Below are experts of layer 7 (counted from 0) of a mixture-of-experts language model. Rows are named up (a neuron's input weights, with its number), down (a neuron's output weights, with its number) and show model dimensions 0-191. Each number is 500 + 50 x the weight over its row's rms, rounded and kept within 0 to 999. Numbers have three digits each.
Before each expert's rows: "comes after" lists some tokens at least twice as common just before its tokens as in all text. This comes from a sample of Wikipedia text that the model never trained on. Tokens count by the router's weight.

# expert 21
comes after: "s", ",", "es", "\"", "ation", " However"
up4:515471462494496508518519403468463433558482447521448459602510596529463482545463578480504540524521450399519448513488474453577550528621576499483648535444425467529536571598485440447500561356528461439489518578517473476522525461506446449541459478473509537473545482448434479464523499496533535490497492500536455463507496539592456392472597484533545538547454481572547500447441446561440497510544532482479449503518462482493561516480457531461566544538503572510534582395479538441521452548412585584459616494497515550567512521449509466512445486418615489497409532451490426553411484430473546547
down4:563453510437324438508532579467513485500524467547470539462602532483526466454504573438503430456480546505494583529550473525543381495482427505477512514461468554521515423426497479569520576540541573535553331588492601539541477510489532547436538491568440605542497531586556493431548382579519518559513528463479487551569565443508398476433512486388553493407544403508460477545607365537518515415482508533508491485464522471482490497450474442489561459529491515504464530498507437475520485456478398469452514546551530484535491483488468510494508554527509465497465460515531482561517526464526539568

# expert 152
comes after: "s", "al", "z", "les", "es", "as"
up0:450455456507603488473533427596460531542542505577507509505510467597446507497429442511521508615492531531423497478587525452430429588447533558528492424459509517499521456458474487391481483578512508550534501526446406492443494442423519511460549491496496521493547539470510577504503474426505519473487509521468480520519590441459527555538448510534549500461482390492518516386559395477442463442494599442479576514522470397488525526597515416505542510489407568577424536602544511403501511455488506460441491553406544540510450509509485506421477485539560502501644547457526543545572459575599546479
down0:448439569531501511490398556491507546444496525481405521505329442564547402408615419455457480499514537472522572468503441592487486562473512538578427466542518431435541567538495518513636532506581537530454571451421554661511578565487570479464525544502507512470403424512523499487501503420506541524476515358441437557531491441501459498405451498454502448525398507507404568447475557546412525461507524505493465461508542516500530520545507468510465509487514597498573538511578519471426437509527521486503505456495520510488572523511503454454498478490503587519476497502551485528583467495539507491

# expert 86
comes after: " of", ".", " is", " that", "ed", " as"
up0:477526426568481521437523527502486466509510466486499515435526447515414454561564481483499543496495561438481524503512487461440516540596445509516441428482524514455575495514491459479551558521570446479506474505476502478501502541533427538555621504441589482683445542522528507505549532479565473539468466491473386475509593543435512498386582472542516479504484497580594514532505459470539446470511560398428456358568440542460544485604487496434542440548510494533411466424587536505548546538469528450573520468486551524394408507452528543512427503469501514518485442500483563573442563413468462383
down0:499462464606528549448457456545518518493492400504392405521478573485570559495451566427505563518450500552410514551507496572524533415540529491492564482538565578533516537508519508501460532516444489625471476544575499517541561514458396488519545413520551593415543575469542481464445413408552513509489511493451524492496575455539479476464492396528504493446493518506526494480430442494466476560537531487483499565578376407429488455367500538471555509521493492575562481472424457431542556537477477512548467547509496466519568490577458517479543519463562516543606426568454347461478479497455554481

# expert 54
comes after: " ", "hi", " re", " Po", " po", " A"
up5:473411555540565513478455490543530487492449506621548548521500612492500604463553566524498544553484462476526489479471517569470491569482519514528419549449547446558459566486596474453491547445498405392501481510412482565577528448430454512470476517467464467439487621436542466443449471513469448534465482525436404503555490451486506466470519451467445556568444536483547556449532475553520455568538420538554423437634478539556515525514551499571353441455377438484498475435491483480568589507496590519491491442475434520523517485521484473531428513489489624449477498517561548440524458499488422477
down5:426449532393524501513526518449545505555582523524589508484510526499533511535500502576488443496520448578583427535437562541469436479495443547555521504602455542558581554450490414503503484441571567495491448508493566501419468551400487553541501525520478483479484546474518512571468453421525432500441517444459420484585496541409395463526409541496503525526490502551602408547475530491500441505436484442564505446524504520527445558524459501451441549461588563444473597478455673425499442477467418496490477533506555531577521473514542509548534418489511402515592475538444510526465474389585514479

# expert 42
comes after: " |", " ", ",", ")", "\"", " –"
up1:563439543517485506458469537524439440478441498533508451452490469464531446493569480562462494558496423459602462620427461531504497535506462592564539445620483578526411496469575461490476475538553548482563542504447537438556584477458557519480486630403579514515503531544543470496586533546539438548465541452427485415486552463455508528473550575452420510546461442482490602547523549538533478459529551423503460506492503437485542430498390506461583488449529485474386442475486484428403527495587501589468465454559423481482484496550484489502532465527478459554579446491511498406488394446590536506
down1:527451484526481526532512534544577483482571481528539442519542554559499550465466509381522514496548463621407598551564475502461517530490482482490426493586522495469533405555584531473487500488542525537486473496455531564540449479551578456503473432445400608483461527536441530486500484565539568571566458526487518502524442510590621463478516404463475484563600511502493433419557524469514438589455504562427536497578519347495558538502530494473443484542467432516511510458408448489471474459455498494449550471552502440490379556617478453531529434478482510499407494465472421588518507564501407495

# expert 52
comes after: "-", "\n", " (", " \"", " Mc", "/"
up0:509438473567477473456546499556478476484443536469434436477433553499608510527498531491588545525506489408510520510584494459416518540554458510551477470517530439421549502543427439522607484437501490467519490571548498572441471491554503571522606488497460507570499524431398572435417508456526539502470569547477527513606428540501494460321454542462578540602494508400445487484532482500582503475529547496524509501480491521436514425470508500584527574449386473500464378484438510514473482575526468529397462568587499457499477479490470419528499522515476596485426515508548429521557553510567440544
down0:470599421429457429495441468436545559581400555500454528477591418454396505518514475478507505520494477534543397548428531481609468544436511489584479464561480562538486525519579510480472499479495512547546544550521597564451496451574518480450437577548566474553461578462545523546500515519447506470499486459470489506508548540506569515468509496490443501502529587588455505485478503489567504437427467535476410501513481471514528424544579526494547461551512331559536566516436555476559453470435554549439600406440455408460485543491527537539473517498382505571396502527495516504458502522455549392

# expert 41
comes after: "'", " of", " in", " for", " to", " with"
up5:450438429510599535421503534450481494409453441485561441521496436419439531488437502480451566545415492510526551429519566429471646468549475455551503520455466459520537488552503407463596470494446589503503411504478524525529465549534501545507474569428531534507556529510540451575462555520524586584536523470500483440445590553539543538578559524602520500504461520463502418473514518473446483552437459477421440489537447461421439561484492519433487558506451462519493460567491443497546524509442529424433432449550566543518562490431516513466552463599421497582461402507571546592500510551515486618
down5:578407464520530394492470462520493541456549482570477480482507479624486521532470487390459426522456558512499558509497428536622367488544528495568508525487562575496576462449518562458507451433457545427660482558445454536510465512450581463539454556538481465475450525581526476503521435500419437465495479452598446474512506526488404628528529445509481452579564491511532466530434552459512455447548453380539498537453474481534560510510442495563559516470502506521474551490518553439463435514458454506419603574434460541554455493467464544475568493553497530428533559558516520527536488576440473505

# expert 140
comes after: " |", " 1", " (", "S", ")", "/"
up0:485569475405499465465482410592465485528486489578503490463491485596502500521429543614466450502627466507441451449515547473513510477580470544530577506487523485498416523513565407549608539448562419528525499511500442477516584425464501504645481458612530492486511549524513409508499475451508561433487499468518465514495476508463512424385509609519516634475496509500598478493490455463544502442435484529412548553552469480507479434546524495482452438407451481560522461509547519499428547543437477416505505541488503551398440575587500568462555537512601454578477428470540533487532499453493535475
down0:458478381460592520530456423556599391548472526462448475509470517493482573391420547444480510456490534479513503466474572516578546392508491532509508462544485485566585487528559431487556498588505517516513462508542421473515508441545454485523444546453546495528421550524563488552500480435482527527477513540439479613454557518452510533582560526485551581516473595556564472424519478488474502460528484514567482582563516521539552536469515558501527466427567428494530444440402592576455440468409527593451488516436403454491588486468530460559508496446593426441419514557491483468426448513478484404

# expert 27
comes after: " K", " Ka", " He", "k", "ro", " Ku"
up1:533565536508534396499456515472470574525580496520493461471485582396442430518510561537534548523603469525533482524482551455540517440415512539451517562454477371574452479448430493508520501426537462494552491585480519481462442455533557563532530547515575508537548595436605558502572402459534517463554410518546457477487499513452402464528498509526477511409611382491497506525445563374570451430515494470441500590533426393473463507582457449514528465475488593476544502494457447498441463515505569499512536381581533560461503540455506440519514493526460473544550492479601444503498507498502487547
down1:586631468496549520540471515521553426551455456442574545489492509451472528488503505449478470572506487526506621474515465505589433424537606480408396471419532584461496486532602530516496530528504499434439494620455399496504548551564432480476470545525501527568548483509577474546508559615438437564493533424485458507410513458449509579496569561555491504529418516505556462509453517403620536539448523439510461558401513490539466432457433431529415537540493510483504501509533487458509512534485477513542493469503505428558482462346507527524482549455592530510464409509454493497556442472486513472

# expert 91
comes after: " the", " a", " is", " was", " and", " of"
up0:550536438522537438476597513422508549513356445446495452524513581464507490534511476565584473489538455562627491498489474473429429467437545550457456655538486481525477444498402578490460507472518440470528498479466440466493501611499578439409506477490570415579509528471433586460511469455521527486596454556432446616489637561494454509512547538443478478460453497519484539498532527413510535568462601536543498484482539528532565516567483456492496485516508447505556456509498484505471551526493546482461562477488489451545503481552508534429461519502507471445529471430495515476554343446453562614
down0:473409560495398523524504552414528490426515444606539610443550476611524544526576580387453485485407497467462515490490516586501434440487582553465494481527521453421454449519516453569537517545464525590468477454511412540472460472592360451490410543457549567440464520500483483459416594421466539471493628432507527527526477513552540551568506448582538483548501514563543522512459505517380614492559496491490490549519465520544428491489462522553567455507505585506401473529448464524508510392546455529541499451491497566553486519455474534517447522488449527476476506526519486486487507411475500550

# expert 144
comes after: " ", " in", " In", " de", "ef", " a"
up0:543516524440499527512498525463540492574484522560526495517446584485439499691443495525444468482423531446442461477448528500494583525444398525524483508483451494515442430508527503475536524456380587520489487472491548414588538504402488457497465513427482510504499527505469563428505597570540521449501550591419342494435562422434488528484513480500565551470465482498544494511495579442465477415505500411487489501532493418537479624536495554512485433480450465565586454643527514530565484534463511530503429523556488548571469565561469556415394472572493576498500537485502481530476498441525506492
down0:440455476497499528463523410538375479526484571569582590475406501481530547560523574453576541490455403502589477492531504514487484427627556582514461420528449547563523469509476386506427478454530541475534573490578550525509490449574512620467533509403455502516499537551544421482474467509497541569533529488472506545489509507489450448479562495561504516482474524621552531496524538416559475527394525555392511496515491515578486503402499483490494461555491488463459500365567430507470448527443538456492477409466570500484564555555518477527461535551505530424444483495508541496375463524402528444

# expert 157
comes after: " in", ",", " (", "|", " In", "-"
up0:447546591512404524465515608572532457496484495534516499455549529515524503453544545488491537522575420608458492497534435478488515437527449441498562540531457485524444451490508406435497485526563496426527497524479497501517524506421470541574452468487546400477541481487471492524536558524488494540513370577401579469503524610422474510562474443537430443445566472499504486404512522547508428505379570520437488535392589520459449545552441484453490614470613485568463564520495528506510489498570428508479472387471474413491478523480449487530511548542461548515445520446513580488576449602490555612
down0:548542464498462421557484486536450461479453536517542530481524581457555473491562534584557474522381510482514476481440564505399536420572504499495510425464558506538544612524552526549512522509373467512566583466482578470473549521522423609472503428491460502480521439586538457466510581391497495547464459479533447420577537556513456551517541451503520398469518478574574458583463504456478484513453495430470554442507440570544516503410501554447512461578521579453533521500500527441463494472582349551503473476477418451415481436458525514475510488473623451477512516540582418579473513519515548454

# expert 45
comes after: "-", ",", " |", " (", ":", " of"
up5:492510511454447472413556507516522474549467373558561497583516526455492547520563516495500610493580569489508481574441469473428492458474488618560506477383535363595511528529524473418543467456600535400476466468488421401542527439470505534479377531520535476536438544413530488538534476601585517434471484530544460547491486412454503541421566539574509448497470493496501473516596474499423453490477521522522512543552469526504554518458501516449475506565462472504456482512461510514569531532557481460470475408532557506544484515421499539485484481495611569527544520562407442554447410503473404410
down5:504502467364478525532502411518454545440514432569479329580590512482543526512535543523481489537566428508556531533401500477546457488439454549515481503525586575474454532495561417471463453523562522510419466457586517481497553495462478561513493501443501549493525489494554550519421565529446492569460481535513478502416456536425465429468562511552470540456478483559540543523392551509466459381351494571399535466517571492526478402577519508532560547478515553460468469459486527471521488470534570570463592413551441490431467489447521437532548476520414468516506559598569514528523495523568510545

# expert 35
comes after: " |", "″", "°", "|", " (", "N"
up0:548594527463379597528452486505516546590495515514542513518484529497475508429500514498513563497424434530445453588445527483476518501543487515527537433479660476526454449562461471518523515539482509431413566423540459410581549533450516526448424519582377518538454454448495490537488531473492552489542452458595476523445624490452408445534539487553417534560488490488460484424432445570600558453440548501457524536500513530523569491585530480531513498483555468478434579466501541525528561518483558438542544533472454452399508435478440573469526522619461462459484461414429437459550544528520558469
down0:472482449392601548416469481483528400509484500571460505513548450493538448500468452571436435524511481464506595498545606475471532417436448479498518504502489528483461524387576500449437549480496518514466533556416417506459470468473483515502485568517529484580491523555604483550516563440448627532435441487626496597414526409488554511412492436494503466450561541464556480482595518547553531537463492524504490536544555529525553484428429538502514537558508482549394463525553557466564408496523550489370479512497503456555448526460620484494432461488468463502445486479616532482511545523475555431

# expert 124
comes after: " of", " in", ".", ",", " to", " at"
up0:548503444451601507435510527541503411546524488419512454399457636473500519592432436536549522540649482510586509490452483465512594491532473498454479558523540586575522522469467516475549455491513560529515534483510426428539543470456472438468513586526446502573553510537434527495493462457432559447459538516510554504517398535445459492430522398443510485479513438487527582545560561418548534551538468443475436520455507451534384596442433517517465459543512539470553472540519564515399429556545551485585409521522448515515485398570462491510487479493428500517460485525394534559512566443542549520
down0:421478537630442453494524417453595504457401493548548550481480624581472553463527531508364559619416487483524564498572509485503434586441446520503509589573505467506518469475474563522541492489543590437576518533515545568455507476473545544472478557510496492542523498483516438500368396395491394550531473526503520559473438410528514464480481466548492438472504465486447498463539542466458504514541450493508526499488544515513448468606498488481488481509473543541485469476446533528591498423473492503375473401532514526499531591469498589459570449596547505539451468490549560420497468571536476442

# expert 25
comes after: "re", "ta", "e", "ra", "lo", " f"
up2:499546512487541478564573488489491370480538587452488511493525492501516442533592533452550413547536435491530503577640414587519572466481491508492502472495440516632473462520537436422568416473455587518469554486463430564540448615584454474504521537492547477479491517454479482409451488408497504527559591527521454513441512445431480588485565540460484424461558411455560508407504504482482552421558546508548406488537508441450515563453564538500458560470433468398498426503475492464562508510553471540500553444513481498506531541411519535553589523552488436455487434462511486570456603511496514514
down2:474525477472438491527550514499521549515449528503470470557552497469444494522485450471359514542532564377559601518546525456559455522408440472487504578448525580597469520564521475524457400460509444472476520485617595463468559420515468478500557406461481577425595396529480559544533564468407639470501540574479428583443419487487460501383471479510565452539480490444531416502492454464513480591450497462561454522499458545521538496447484531557434548503490547502534537466449512483414436446519510506483496459568543472489500599577534575533478537481534454505467487553467515511599472481521568472

# expert 102
comes after: " the", ",", "-", " a", " and", " ("
up0:498503602492517518539417398544553562530437529464478453638617416585604521479497470516526521449447461507474388543545442441549435533516549585427556504486551500492524513536416512500526578441430457592593436541523518491559412429507562530470584496394545541522501509455558486492545470527534501439457563408502492454524450580446469512510507534468461457442592465582583539431559491545477558444580473467453453448422524517544546515440530522445427551510438489481465442500485599508432439519474492418493474452518498445510469533439522506446492574545439485429491569522511517483532489497533453489
down0:527513559490520631495560578498536389511553563527538548398401526479548509475536557508457415559464411522443493529539583501528525545488542485540488515430480468544433458511456479475456587445439589501491553448428387543525560398569428418537459544495475573582506527473451460500514477489504518420509422505632466473424432462590542452528484411500535517462486500480483528539528455494504508551477508488499457454509592537544436505511474576528427578485532459474538519464593507493503555539526429392479475384488451489453563474548496491498500512472547507526526504412445539585433607482559562461

# expert 125
comes after: " re", " ex", " in", " de", " Re", " In"
up0:527500489548526447467570375552418500480500508539483489494554486484474617534570585497493490547493500464491497453433538510442635602529441414409572534484545495432500449481419513526588419546487543517429477515528573487556560535412417533453463566514494557490554481498446520435504394520403433571466583464555505512438488512454562546582463561484513456552448557398511446517529457474411528480569526478496491605466441524533528523414476511494580512535432430435579505505538585525472520393497497606533443509466511563477498482527439488483475514429510453541513530456484531551430417528494545495
down0:534494457470535552518493449510539501543412586587461552534531481439447430462458355537421511533518542487491525546518460456595450510429486419473539513493531460544466483457454516553507488439543490491430565525522482481451548414502625602503555480537463521560445478502485550455588495485560492420585418448629469519584523574425500505522492500489558525528430471538493553496470501573461493464507466473546519460536581452382467472550520557489456511588437523563551535571451485550502433503419423455504483545353460422451479471594497515511447559587555513444452439506486519460520484449429560481

# expert 19
comes after: "c", " C", " c", "p", " f", "oc"
up4:515403476503549488478475456525420490470496628429406480517452546465427392494470462521505505577438475468576529447571511519422534436527407510524506579595489465590525394528522401508486503490572439502562500503485501548482568496566442538500507498508507456509527484505486503485481500576504500512567458511472549468372514538464525622459529439457545546547434430382647514523482430480468459506489569486451477518466561449487542461483433639525549544550461451449488494504507489496523414471656505454486495580463439436436554523507532579543482521526500435475502506493586500514486476584529498448
down4:444515545461605492407506535500493527589469546545405483526551482513532467488483464548509538499374580582521500460506448540524497525443533429556474510539514599525512591469497546519442501441546482533497374447568517495577614540497446464514530509531509502503545458527415467559480426443435479408435487508473541413439508450568528533590433474558492537478531520405575434425480497459587504538367539572468534410497422519478487480465535521516516520462509479497483462465584474411480559485447410564496485444452541421474459514602534496607478597540490545510525486450465528542482453510493588569

# expert 149
comes after: " ", " a", " the", " an", " de", " and"
up0:394575556500566482512500449448484441436535560521533482527571495518456562497441562514450447461508605476549470580462550505379462526549507577496496502489576453484401526475546563497502470535513465511582509548500566516541550429446472505476524464531487508518521526474524455483450538418450519468497509449503544535462563507534550458520611493523447437520397508449420611598478522479452418453393460494651514466531554544556494444509493427530537458518445485502377426568565514501549470437509608483530523574380480487437450530466489441550466400536507582459565517541467553475526441551470472496
down0:469487516431533424637555491454512534474449550612415588518472540468483473446502494528506551586440398413456548494443560460532529537485512522486535522628578493521512477480497478600476485454570473548549530518521503512477541541538396485501463482506469386517595485490609453525563552533510418360463548562440478362518428443473504512469462521434469557483513500485481402464467577488547486409565541473477500472529493529510502521481547537567542466496566424563556513516518609531535418504590462514523460530499430488464511480514435465454454548499532600427480515461475481431527515544487413468

# expert 14
comes after: ",", "th", " However", "hi", "ed", " Th"
up0:412530481442512487484555500531612545500515569418532455457544474463471456575460517431551478497557509550460495562546435489407555576453545553440455456491494436494552569538465623508521395452517423377546533447424510511475529505574488506512557469476540583575595474470392376479474484533612486427517498549443513509461482476449485521553412493522480445488507451495477445502523466447559447546446553539450504506473455545633537489547492511532553620455435556535490475500485455565486555575465565501543489527534408444544436422489456488518495488521534446496461581486519509608574474515435469499
down0:468560487460537502479558512446550488488524482387413529584453548478521547508578650553551523430544477511471474514587485443407517397521449478475470574475562415430514443472486410527484526453638498471509522560438430463446520591478534497508491503510535492471422374528457533597505552442506540512501515451505585491455504506511482453508465583514478468511584442490556518436456545511442472561510484454495537462569594504501501570477541492506519582481526507464492451496461579464439462539440460454473411478560543476548509496496481530550544506554480573408474571507518482521638519462386471370

# expert 131
comes after: " Be", " We", " Le", "e", " Pe", " be"
up0:356446564478505483507515446470504607435443524513472521452361460461516493470509527470542509542451518559445504438485508459490510440508490554425477408389497541517470540476499555486504463357634530517498534438515477499589494522447472541534496536589434508426488431505478525503403506459421483566502513545462502524497475483525452463498535521473522464462467623490581528432483589436497564484567419525520522467480512467550566518468530510539430501477538502505507484542492511516349520458477490457457581523472518590490593561578503581613537455552502556568493451479524426579568595445557488524
down0:416378554492469563542494516529543567507468523429565548444554582494576493561534502524407543509503465518521460523479471447506530507404589503389603452474510573433539490457521508544487555488523417430514499471517515454511555486518490543469550473518532521535499484456516406494474463490512484557543476442569398525502509481473497582553486493487420542572556485459483541462539479362532445499518482505447446379499425567668571594464502516468618428501457513472516565486455488556574488472607456427509513606438545421465489503468457525497509454386515528546509435471450495549464472444487484534

# expert 113
comes after: " con", " ", " Con", " po", "con", " Mi"
up0:445536465471530579482476472492527458446403507410490587557459606478470558550570501458540401469539474545493495545537527525460500585449440535489466544560533481451452484454498548485485481443587440445539546557519381559512451567422493490552469475532571462538542535489431564528592474460530577581490473496524505534551508515453522472561548454489525556529508515532444563448494655529453520404489525479445451497443453523467642498611532459470409534499529450434454502535533406463457467567399553458577453444458546491507534439473499424473424435543492574465555504427503538596487454501525477534
down0:552481486516403527531522442523483481580467551444399514550524518456519430461452400463554586499508570530521549460483532503485425512555446443477566594599505511545483450554452523476465478538459552423494498538453557442500519527557511507475607468537436567539520511489491387481484475463416473499513538480473474493460561489638429510473475553586489451458404477561530423478485438442487466461527525488517482456503476466585435510368433521530587604502458629489486465476557439522498547443431493553510535599617554492494535538546498482506481528500581371473516519544553549429527485510455416470